Experts of a small language model.
Size: 9 layers, width 256, vocabulary 32768, 50.8M parameters.
Experts: 16 experts in each of 8 layers, 320 GeGLU neurons an expert, 1 pick a token, a sigmoid router.
Training: a variant of Adam for the experts, 356M tokens.
Below are experts of layer 2 (counted from 0) of a mixture-of-experts language model. Rows are named router (the router's row for the expert), gate (a neuron's input weights, with its number), up (a neuron's input weights, with its number) and show model dimensions 0-255. Each number is 128 + 24 x the weight over its row's rms, rounded and kept within 0 to 255. Numbers have three digits each.
After each expert's rows: "gets" lists some tokens that make up at least twice as much of what it gets as of all text. This comes from a sample of Wikipedia text that the model never trained on. Tokens count by the router's weight.

# expert 11
router:148102145106125147099122099145110133146112144141135116130105128119162136166172095082063157112135131179128096152123142128155143128124076105154157133130118144092135197112131124128107149154133112123131125125153119124106125110114129138160098092147145147132095122119113130134145094126116118095171167106142093115178148125134159145142146134101164095194128095172119079112152106123114145143124135118151132101145096104154124171094132123164106123088125109121133118128151134121117184155125120178182090124123133168111142147136135183139135153126118096130104117139187126142102096124164149153084151131185111099112119115101149142098091145161104167119138127133040111138122113121112188148091113123134113140132133118141130116124125138143126111131141122106131131107130147164121136097139142
gate3:081149125122117113099145129093135115177127111099159181147141105178109127172145125145089130131129141140079109077111141121091144097139095104111115186095149147162132167091106137108119123116156124133122131139101081112120107117100105189151146073153135141124164151123160134140126133150129167095126125105118156150128171115137097154127123157124122152114160086103110129124108112110106138164130115152113142115185100140147141122118147117120124167110115122141126116118103149107121148109085114128074091135109081153129126136130119156143112163160150086146141157115191114126128116095134074153147130167123123118185096137162142133123108092150114140135117117145127130158089150103123104124109154158130067086157141139090129127146133133134133163096104124146131113124148147120147139121161088
up3:124159172100146130161114151124130106120113173082108153106154127113133087164153149163088138132116076143136131124160090148129142153048099121120117129105106158126125141123113136135097095114132105167161150167106134132121143121104090102198132150150102159140130106159146101173106111154148172155110096129143089104129103135144129159102152092107111109113106130130143127138084150152171115108106114155103069123110105142136167089123122123133134105117106127138115107152130095081131126085138101119130160105128093130143123120095148152153121108085143139108111151106125135119140116144089131123112092146130142113147112103149143081151152079142123120148192153165136129169120144134101114140124141138103148107085144176108152146116153141119107139081127126129118137125108141133152150100108175
gate4:107142167120112101159132139144139145122144079125153112165117098139137116170111111158123124114119132125120124113133103126182124121132149144143153108150120118144107091119128180098137134142121137159149159129121091092110152071098109131158140124146154120193084116100096141127151139132128106111115086136132098143078085151141107142106182126136098144087126122128140049147092121121156095112142130117141118120193166146151116162179135150157099141112113162115106179102117162136131106137099107156091096115132117116175139165097134135140146097122152122133150133123131134164140107118153136138135147121143087111116120128166121134131157140118128127154150155144170117073147154113117128161104154120073125112152146160139161088117191159152092113125138125088139119138112111125125146134096136
up4:100120109117148149142100136157171102128140124104158100144135090166148154116120169183125162155118118170118107145130094116089113138092169158104153154111136096123114107137127147104090115159149113155096110109115088123119119107115080135126095136145159167142077159149111095168130121109122147115163117112122098145132081153133096135125146116125139138129122165123139131105148129110157123105122096126151121117120114160167110173129093140097091109109122103097126151105176161114109139142119133174061107134088113106111131155117134159154127095088123121117134131167164144160167107135159128108165128097147114108113137144120137109112116139122095115143165150117174145120141154126111163124088141133124105121143146167090137095067144100112097103100140125108086125139082098101112140128157174
gets: "\n\n", "|", "\n", "| ", "In ", "- "

# expert 5
router:155146112148135113178112099123123203118105127115104139099105132138144151134152100145083153100090135147119127123125148121144100117142092085145125147152120162074151134132151121154102148129134130125146119119166120107110117133127084096157136086159139091155076153112101118142126130128124107111101179146135107155117144118133145132142149153124112100119119072144099114111105121138142123118152129127153163144144128117156143157125135102126121151111140119157092094111114150141123171132144183113150156132080099136117171134091102131171129140140128105197070167128171146139097144106129132126076119151165081092118145083096130133130148096154125138154142132104059105139148108087138137104148128119139153175139134151125161110144144124137155151146140134096103151128156151142131103095088103
gate2:105100145076136130089131184127130109110100097110165135153129161126114130108100115133156111144135142118122122152127094121118125103128128118097158115081067125105090128107138096141105076124088125168157140158131118073128165108144157136154168159124187107179142137121133173083125103113119113129184128163089137107144086137147141097185074145119114137111156104115121091117128124126131176129132143110128136130155124147141105167099155109153102155147088141126107128151095160105144122124097147139124120146146140129094144126132119148116118118141140138163138161160110096093102128101141136150140125136189130135090135125169158152097126103130147147109088099135106123146168181098156138144111116106171147085117137136115138122096160123127151123140105129077122132122105158127124132105105106
up2:107077079079087109090201106139122107131145135134134132160137116136119176138124133135142134159183128121123155120132121121128143099064144107104099129091112087118140139139148127079167112117119116110117105121122140089137102145122110114095129169135117123099131126126140179108192134076136111090161136150086133112144136100089119107126108154156147116126121122141139132115099126104145108085122107126127151133080124124080072106119120116112117145159133107147114131103112187140115131109159137162121137077142080115146110093146161146122112115115100133147180128097125114109122139109108126096136112141090120139114142137128102087112119122148129150120077106157090133126123123147135124170058126100131130113123136163121111124099113115110158138092113130086140129136191135150128154120141102
gate3:099123138110132142119091150154108043154146116134132155144148098126153117139115127095133130144119136154092081150124175166089185121108143157140108130128106134134160124113125155108131108110116114145164124182100175130157150135138121148079127148117186123114111134137141117103086143126116131130134101105193118141127147136154077121147138173140167123113146140159140127115140160094147136135145112155151112138108108158125140128157114149146143168184130155141111152095145143144081117115171103109133107150140185116096137088149132146129118081141116150090151139136082106123122105125140139137128121144133136145085121136129112161082104153108133094105158081129134133083144112136096171139103113141091142097134124107117084111122123083166127118156142129082114083124114124139131156113159154
up3:147150093175150111146153127139144125135147125162110145050157095140121144135114165169133109107079188122116183147134144157122120100133141146119116119145123108112159131124139125116116137139099177166112136138137114137137139109170101161137129173154129130134086179123123125122117149127133130111111091132155116161097127115113093096105141125135184101083096125133121142061134142140106140104171120139105157121126111106127143131147107095115173160129097130115117187092138140157169145117150176111103151156117104136125140130160111121150103087090161160139119142127118153146116121068143122134105140116140074131159115138133112067135123106150152126117115103099126131088146106117094137133140127142121159095135129158134146151083153134139162118136151127117078173131170108142105095147122152
gets: "and ", "\n", "the ", "The ", "which ", "he "

# expert 6
router:098140135126091114123113125164091101155095134077113113132127083139152137164161092147120153091116115122122089152119113132121140099152144117126161133165093176125133142118135117122117158145137153165124152145149134095153121087148080168134136099154126124163119174128098134118153118109147084100147123109133112157137115161118118124145138131124099106139106073180106123097122105094137125126155119122124151126109123137147171164144113164166137127146079142124111160132126148173111131132147165168144102108107117142120130161124111127165131110147149098157108151137159155135108121074122128133102151128199094101117154098102118153134092117148132161160109107110088080144118091132076141132138155126092176129097142102149152149113162106166163117121128154084117133107151121172120163096118132
gate3:170140127144099135126098142118126116113134159112119092117097125157123114167134117107137180144076133102133106160131121152174108107126111097137152173175125119146149117147081142099190114151136120136155120110131127139105123083084151152132130108198186132126152093129129123127121121153133146127168168103103118145177139135090152132113147145083131138161109119090093144151120131138127147096105143165119137138140141125106080118125131117123136114131151173116086136083168150125144125184129148159142112117101123157108101149183146113123130125142100142154127110108153147155135100089109099103129142137088128121097135109146076133153116130148118129114121124161157107103126097106157141147144101108127171105072123138126124036114121149114159101150156112140137127147119117128121106122108160
up3:085133155112165139118122131110132114119147139119102131136135143160129133125142155129138127113170165142109117124170164098146149151130117119109058065111108130077151156119155111091113097156143139122097123145120150134134126142124140098131112154083096110126122126171097112164129106103083147127130145137161110090113108101183114125108148143106131138088156112094116133150100118163150119135101131140162104106147096113115165120121141149105124109149153126120140109143092128137109115103085120113131083107150127092185161105072138158081137165155142084146183115150095132135151102139148103151112123132113138158145143131111092131102157146102153115149133097123160083146115145128160129115139175131133089177195159159104136142142079153153118128144111120120144154117081130141161129109128122
gate4:134164086132089151138170121106153151106098137128134164192106136139113121095155135152079112094127130154143165168072113157129093083139113124099160133100143114130168133146148145149179158104142174119123066116151135100146156135103142114136128106137120129117142123155161141158140146168136109078152134151101127119102161150116123122136149150147155170113151144122136091138135146136105153118169131182092164153159155097142152110126114108104110094142154120102130148057129129130121118115113128138125140110121094120080105146134116138140108168127125129134144135135130093115080126120137137104108144129136088132117138130134149084138133106158136183113140148124142140071137134119091168139108142073138134119150088125132142128102151123148145158112151141118096098102156096114122064106135159
up4:124162159124163135102106142135100138098089142116149109087166125098122087107132144098120157131115151105111162079143132119133141159151110087117116122108113122138149074109114084126115123115102135130166145127151042105116154106136148110126106155153115146136117139144122098145168127110131135143112132109117134127121076151112102122118124107164129097152155118156140148129111109113144107129122131097131118076137134111108132124155148113134106128097074118120185112154141168168098141127136161118113108160092143163133149136149096156104130115152135151137122142135134132160171136131105108153168081086162110108127112112129133135112153117149132078086126148104151125162139140118154109138187097137098123164146166114100088159150067098133094124111121123173094140138095151110143106096131067
gets: ". ", "\" ", "John ", "i ", "o ", "ia "

# expert 15
router:103171168138098114136099110153096114151141110117119142122105113136128147158128127158107153131124123125103109176149119155143120142156115127147200116166076145073108113103136124110120168125089148142149162158112092112095143104138079144174161134111161083149074152092106160094143114105125095097115150129128077148147114140115136131149155144106143135133116085136138100105096107067164122177144149142131154115168130132175135148171096129152115143125076163134113107125089135119121149128155169160136127118124119136151135173117132125142098109131139138131124133132158131142094146105163125098096135117196102105117152121111129130100119145116130137143106125136123088091169138119105172141114132172129139139115123133121138121102172106168137149130156127113136136086130100139096160108121096
gate6:137148109132106128111135102184105110140093168123127135147162147147112130159135111135124178093120138088129136072097117111102145095109106124173121091141146147118119113108165132119121157158111087140102123165176130118113122089124134107148112101122100117149166091089116148107143162105122109126120118111113121137133151107146165117145110151108134138157129079156106130147113077140104148117113155100093094095111128152159142147104146116117104148183094122119163149151134088130122161134140134127121152160096134131130119146147122115138112141146075116125114137137114127141172130134143126111080123226148113155127137081108118166111132105147147120160167148110172107129129120144127108086147158108114116099114146132084086140142111127128123158163138105177147120124150149174155093089126080
up6:126126159058167113118140162115146157115177060099148126096104139113156144112144143129118090190134140153136134165144128161103128153161114158106150167131124122145144144115128118138133080096160134125145133114089131142130176143124108155112126162127105139073093142143141080157080132134142139153152127144106136092148084106106120135082111107122126111104109133152137133095100130157164115134127109169128133097112076129083145093108071148150099121132167091146148114077132140149156144134123127145126166126140116129120153082088152171142127108094160140120103133109136131103120091141129124088139124124125130100149123141147148117142128159122123113133089123151118117121113111108111121147127130126126132159120102164205196102120142120144161091119139143110122132095122136091144116149135157
gate7:141142168137125153105113129144113150139146145091101149169149138099157152173121137137122133129137116174162132114130104144110124151122146141109086108152115153098120143131147105080153172098134102140124127132102135129157138166105128111129097160140134115132160139128122156105119117148123128142119106181115116129127119085127085198063119133114109138135154143148142140132115169109080109106129088113100145075127130154140147136133158128122151089128144098139096118130132079119111101131117157145142108103114133139107121088130150150119144188150099099139146121168143114108144087107128105148153093143151143162150120141124103136123124156101161121103132123140055090142092150139061153121132134120141160119122134114145109165106129132112136175109104106188147130072163143085155160125088159
up7:124130167113165145124130115143125117103076125142111131127116143113129162082131120103112112148138129103123122102118122175102107115122161150113107150113156116111107072123169115091131125108138161165082119113143106088132114123105150143116090108120125108140130135069150134082156149135126155111146113140090154125116119114165123114133149136098139087118116148114141118147134163108135121086163112154118171116088137101103124129122137135119136099163152091167082121139184098112068130147112105157083137124173113122131091173152117137137140137173152123080123137129151104114128100131146126217113134116092125119144121174119133121169139121106151131129113157129121117143124125158132160091095093142094130145158085156128071130121077109155131118180113109122118115120152090095165142133137132
gets: "| ", "in ", "of ", "League ", "de ", "States "

# expert 8
router:113135124133125118133143090146122125150102133084116117141107136125122111148117085104081169079149123126113117155128121151167130132166120133134134109170111130078110128115139170090153130154135121167160102148109115101124125115109087134144142122168141114142096125167097113122158131113127090121087159111154109125108108154081129115135160131129159104148122126129100109123082097090157144153144123145193151109137080112151132180109124158140114119106106164149125146075122151147145162137132148163172094113109105154118159107114132154119137141167129107157128127125157161129124092080156138177074160122155122121084154121102123153114126108123107121171106130091094098127154164116084120121141119162091136130138144164124168122138151157170145099131151147128123178119112170145145114095102103
gate7:171116121108096128141113160137114109146125111138109140139129144164100158155100096138134125118151145140150113173116101120140156075115155121139175099111139118120092162151120127142127124149167148084116162114162102160125130114126150158135126121140104115127124192133127164105119071118134114123143120092132125132162100126151116150133153155139098135067108124100134103144118140163131137128094150135128116137127151153145137141136118117136155114127130132133078152139164159164114098107072112105133120108088081114147099127096147150146119151132148140163124118134091144118109111203139149071123153133135139141126145116111096138147086161122165146119140082134090158121106125113180141101106157155089144140139159141132129114110153040121149134093112077093117099127151122105144175136162154
up7:114115118126149109112115130107155093130138157097150099137182106160094124087135165114140115168142147183091113114122138135105137113099131123129074153153127135137130105101137134092106166135103124130104109139083166114124109154120143134101097109066132118122099115155170113140107117146123099145143085123120147124170109121143082152118107181125135107126088160142147148108153060158125123061172127106143105153116140101109073128121115145153179125157122113114127096120114126198122132107123091111133127130188134088109119120103128133128134145110135098149131109096119102095129075135109118151086100117130135123077086130102154132155140089151096116121131168099116137157136094122149095141131154146097114135105131136124101119110104163120153122140136125137121158136133128148130150114108178
gate8:120106155098132092149121163095132131139148120176116136126134150159119135124123133120131134121145123136102113190163134140160124112152132108143120070122107139174143150105081125121131093136163113115133144125175101157145145123160169176172087100134094129092109148115177118134106116149150129091167113122161135164113136121112101143143091070130147129100129128094110135135123108138128132128145111131132135172124144131122133170168109136138154131110117118081172143122117129118159115143120125148114141154124111114185116122129135123115105134130154119149121144155161195101128073106171140114097163142117154131155154157106120185130074141133159111120119073125134128124091125139127116145203147113147148151113142150098157143169145108143109078117091124115124141097166123140139091106137081
up8:094149140095126095072141170116128071099149109107132137134143095149145103099106125160129149143149136144085129122094135124105115099179154151136122165124115108136130151160154134100117138166112087150102158099145117128121129113109077165130098104134128158104125145128131086128168094099138133107122152175128127141086113147114170126145126133151163145116152140088132134133134134105102101127153123074140117130094112129126145134089163170135118135116118129103132123133097180162134107139120183169115142144104142116132117111118144138132121172131120118141126098121179176139131115116137132128134151082095133095145148124153118129067139082096141118177095126138117115139150136148157077125147151146128186154115107147178193118101114149137159123162092165118115163152132139141146119142102116
gets: "the ", "and ", "of ", "by ", "to ", "in "

# expert 9
router:111141154154064076139059114117058122111121172137141166098141123171125142137134142120089173088068149153111090133151128180152091144118131117179177116167106182094143118093119122130125146149104149140137131132119121121125116153142154137139127154115133113147096147119130140145169153134113110108138124123127117160145153098136118142120141144122129140142141053173094098113143117123153138206136128135134153115164102113150113182142091144172146162133112187109134140077127098102143137143150106129158107140118131104138158175096126108122124125147142123114099121114140127158106139087155122146047143145157092130115128152137129120130100159135156136127138139125126138131148134117104167109138115156115133140110121125128129139134132138172135109143128120110125111114128124162100127133124126
gate3:150152120143152142193087107110043130109111122167106132113117165115172146164156110137107132095094161125125135163128104126133122126122121110150098110128103135112136065092131135121116090145124132150132168120096106125167112134146110201132119105106117167131135136136120123112101145121157113121118148121158114102130105126117085124168122089115124136085091080117123144116085123158146164117124154151187133120163123157153141122146092122182130106114146112135132114136128132144093122158149159149129102123137138121156109112110133116116094159119147124113119179101124109104136087118134148136136142160101136121088107115097161148124117155138170120156164138101122148122128109100098101133180134104132127110109147108078107133142149139129118138121054098091145131117140160130095156171105087
up3:134096132135107117179103087110076132094121141108122114073134136096160131124172123102121110105081161129140115128098107183131107133098140096153118161138130125117125128119127156159129095148123150135096190130104102134169132144138127180144125146123147174134159135169141141185082148130132107120157082137172146116168147092135108159131174119116074153089099126109122138128129103135130149142090142099125128119188156119162141163124144113171158114138136132107151100148144096098127175166156155140151112150137138122157128099138126111125119165145137121130126121117179115126154093093117161153136117129122110095127127120114172162156141171110189139123132154132151138118103095150151138139158094118128136101100124124140116145117133120151092113143093139098136122121129182128108157145121101
gate4:154117117126154130154107138117156165148154164151136072155102112098149131103169128114116147103099097093090132154145097097169144162172168087140060149122155106128138126112140130125116138113127153145115098127154107083141144111124093161149134081139145092109116129130117159159086131111085093142109140129154114102145132167140076132154127116097090094135133138136117116112096140127155102136097130169150150115116137127122133146105113177103108083125085132134104168107157115105093102130149171117114112124131119170126132105163098125094088119094111132159127124164136137157155084163141127139121107154121122132115150120111117152110121163127132074201110120135138153139122131127166143126152158127085148143101128097100101150129178137127112092135103130106131147147112130151173128122150095
up4:118119108142137146155085138161119126092100104124145106148105132114103153118153119153108103073120098152142134142104106134120107169112122119109118114114120115097077150131100104136143104157138112151136082115158094099140137133128111108108135125132107151110132148149117101162151139151105112162134158095166107090114151156117101125124094129166118091176130112147145132149125108143135148129103118122148112147111147141137138132141158147137164116136143176122152159086143130112093138116123135133150106132158162087111113112085079179153132142149131141129139108106119132110118101175143188142116122088138191171125100114112106171154125132112184127183131182132080118141142167156110114109080143116118159119120185094161116118130143183177110102128105150096087142133146124117103148109110147
gets: ".", "S", "\".", ").", "200", "C"

# expert 0
router:157111135148096115138105124185091121135118170084112160132131138145152116160147136120078136139144152099116070124115142119145168123145070130140161118163109158112104128104092120121115183157123125156143128165122153131099162114145094145146139108132133117156132163133093134134123106150138067100112148101149103170158113167124144111119131178126162135129096085145123139120103085112127114190148129130136156105129102094160152139130107117136120131157091139107107168128121131130082169133118155125120102135098154156115130154126139152171105110135120104165128128105169139110108107101138136119085108121156123125152109142071119176086146129165158114116133127119106113108185141116089154142125138144119159108124153127101138125131161139154156131128154170115109178096096103156124142082120124
gate8:126161124142120123149108108133098139131115138157147153114130091125146134125151114121105147097106162146132141120166128141136090088124137157143134155127138158132151164160098160154098147151113141106125145120119108130132109083156096145154092121178128116130112152161107099163146120119125101137099120106181127114113143120073108134123161086110109126150105129139073149109120119128105135157169157121114121104076115092177093149125135145175120143115088138102147159103118141117184144111136116134194126145109137124123101190141132094130130096154188101124142124130088151174134149122087158185130123130135117128150142161113154126178151121112121178159165111094114141154137121134144139148176144164110130130100134102138153196113126111124118155145122135144141111139146130187115119116104106
up8:133102146152113097119146136141128154107106158169135097137119084121107103154153089118092126117123123102145163123150121149202107143151100156155136130182139146157096090119124109151168150151066157137127160112156111140135125134144143129137131115133138121090122165120135175162123168110108139155132117113144105128121142149131127142154163168132111145122121144137150097142113118119112136130152138084149123117131116107100111119115126079139114127086131150112139129119111059085165148136141105106157136120113121107167101142142116116115151108135127089066108136163113116149115153116112146143100141167119119123127138137097103107151087163134139178161152175096127149140137133163115122141208157165126152119100151112121133087209162143117110116151129113136144114122156128158106142139087095
gate9:152115193117101121101136162112109109116158086075104151159084145160129144164183130111081141145142130125059132146104194086143149082148151102116121137143136169121110170151118115103111105165109117116119091129122173115098148096111125150154113110116135114135117111094123081111125119137125121082135129142111134166136147135142203120127149156139135129118126112123130083146123139126116124151115113118147139129086143109170142165061114144146109144103117098160086185128126125125096119164111131153142098155143141155083132082111153173194165126136138089109157138156148114147121130096134166132133134126150125139096152136174146130109122125162116128104121121110119086117126135138083131131127131124115143107138123131137165144144149128126127125134113123110173109137162129141135124101113138
up9:115094113110136118133118105131118107138130140117159165168139099148131160133123075150154164138130113111146117139143109149126153136117154094123156099100155140105137142190096127147154152120140155183171109076142133087086113079168113112124109167137113127137135116109135119145135129104128147113111105147143116128131085125160125128155133140113078138171114089145072093116106128121147158152132117109177160161090123141141144120137115162145140138137128048162128120129143154140123143161128125108131130091123128128136128111169171149125136118119133154137143150146154118163126119104154092143143106139090124181085155078199104136118128158143126120156126117179138126071155151157157117135104127183126119134142083136167107138130123111105143162100118108107118143149165116124132156167118136
gets: "==", "to ", "–", "===", ": ", "5"

# expert 4
router:154141127132133120134071088109120173078145141112133131117103110165169073132168141118087149120099136095124106159150116118152127124151132117163164100160128157094148158113108120119126117154119141146138122115145157106119112119132086133113126066173145120121076136117131159134146097102137121085135147117150120172156101155111107128150152109159152103145113049131133130118122071122138159153123154074143119088126117132117128168097096145162085153133113158125134134089122155099130148163154158132170149114149153117137117118102148133158084124123109114128119134131133146121103091108166154136045162139126102106111124108110131144115123143183147156164146143120113153108107119108122171157116141134106147112134158096102135140108140136124163141144125166109100162146132127163127117100142133
gate5:131137151076136121118108143140117123126096126136162126140113135119110111168137108145108087112111132079138146137127160149113133097124120163169138173139135136140134119151113165105109118102091134112151075097081142107112132090119141147192173120154111107101147140113157063159134132126160141104089119144130166065095107148120125137103134142141139164133086142084128162147124111119141117115122146139140092148117107127154083138109121128136095139142101088088144155104131158168126149095113106146163144149158146168128112107117132166134132106077112121141136065101105158112164132166159130153144137130096122073130142136157142132111072119136114110136147142131136130139130135109111146155114148149098094126149113153166106108151129118106072104111132098128106162103109135117190085118111132
up5:126135163078130137065135112095112123114129103107108142137149096091122095098083133131111138105124118122119180121145124125097106145111142151098124146160131104093169121126114126087169147141114186127106096147108120105133111150111145154102143092077073157141132131118147106115106154104128177084157136093122186101138108126156135128078104137117133159135151129101078144124102112125107114096123149121132116112089098097101141072084146173092105110132119156133110110140132115124111092155103139148119158151123131168100113098130119114154132094159101125100145158100085158129123143124157135147127126158107143095160157139157137154133089129112108135098123117126128106158122126132144132122051161161113109123112115154165137115129120119088115156124158072117126149118126093134125093108129105
gate6:165143126143151142143165139149085115114124121126089132131112111141162129122114135168131107120155098125110135179094171125151128150150103156126128175126113180112114127167115164095103119135107138107128127111100132129083136124138108113142108094159148166117156156144137088151145137174159126097125101100160143180148138104149160117109159119098139167119124116143157110132156082113111155118124156133165167134111136145107119133120135119114118124113113133127110134109100137148087135112131124153131139150100126114123143156130157091124127123120157116135132136120127109085105105134187122189088141115134133161125111124083179142104143068133144165092200157143074125111145107107124134145092156110139130173111100144118135156170123092163135142157152132096103158156126098097105074151085124
up6:123103112129164155140111116151117171113090115149093109113123145140102104137135149109101155107132137123113093102123102116135124128147099164100163160139149125123139104147101108139147088152132164118109132141089118155156195139144168134149119091125109118148113070123149125143162121169131154117137133160155127065107133169115138143115173171135070091141113075131160110114129115137128103105090137080127107100099123153160114145141116103146090181157113150144152120131115090119154080156147112070134102149157099112168106122141147124117127161136095089096117088139094128138096133114162119120120112123122124106118148103106108149111118157123148135134165127144143123172122129123119165119169122073105145108137169136115138147138120127102111109123135100145081164138120134108138136153187167
gets: "in ", "be ", "on ", "not ", "been ", "to "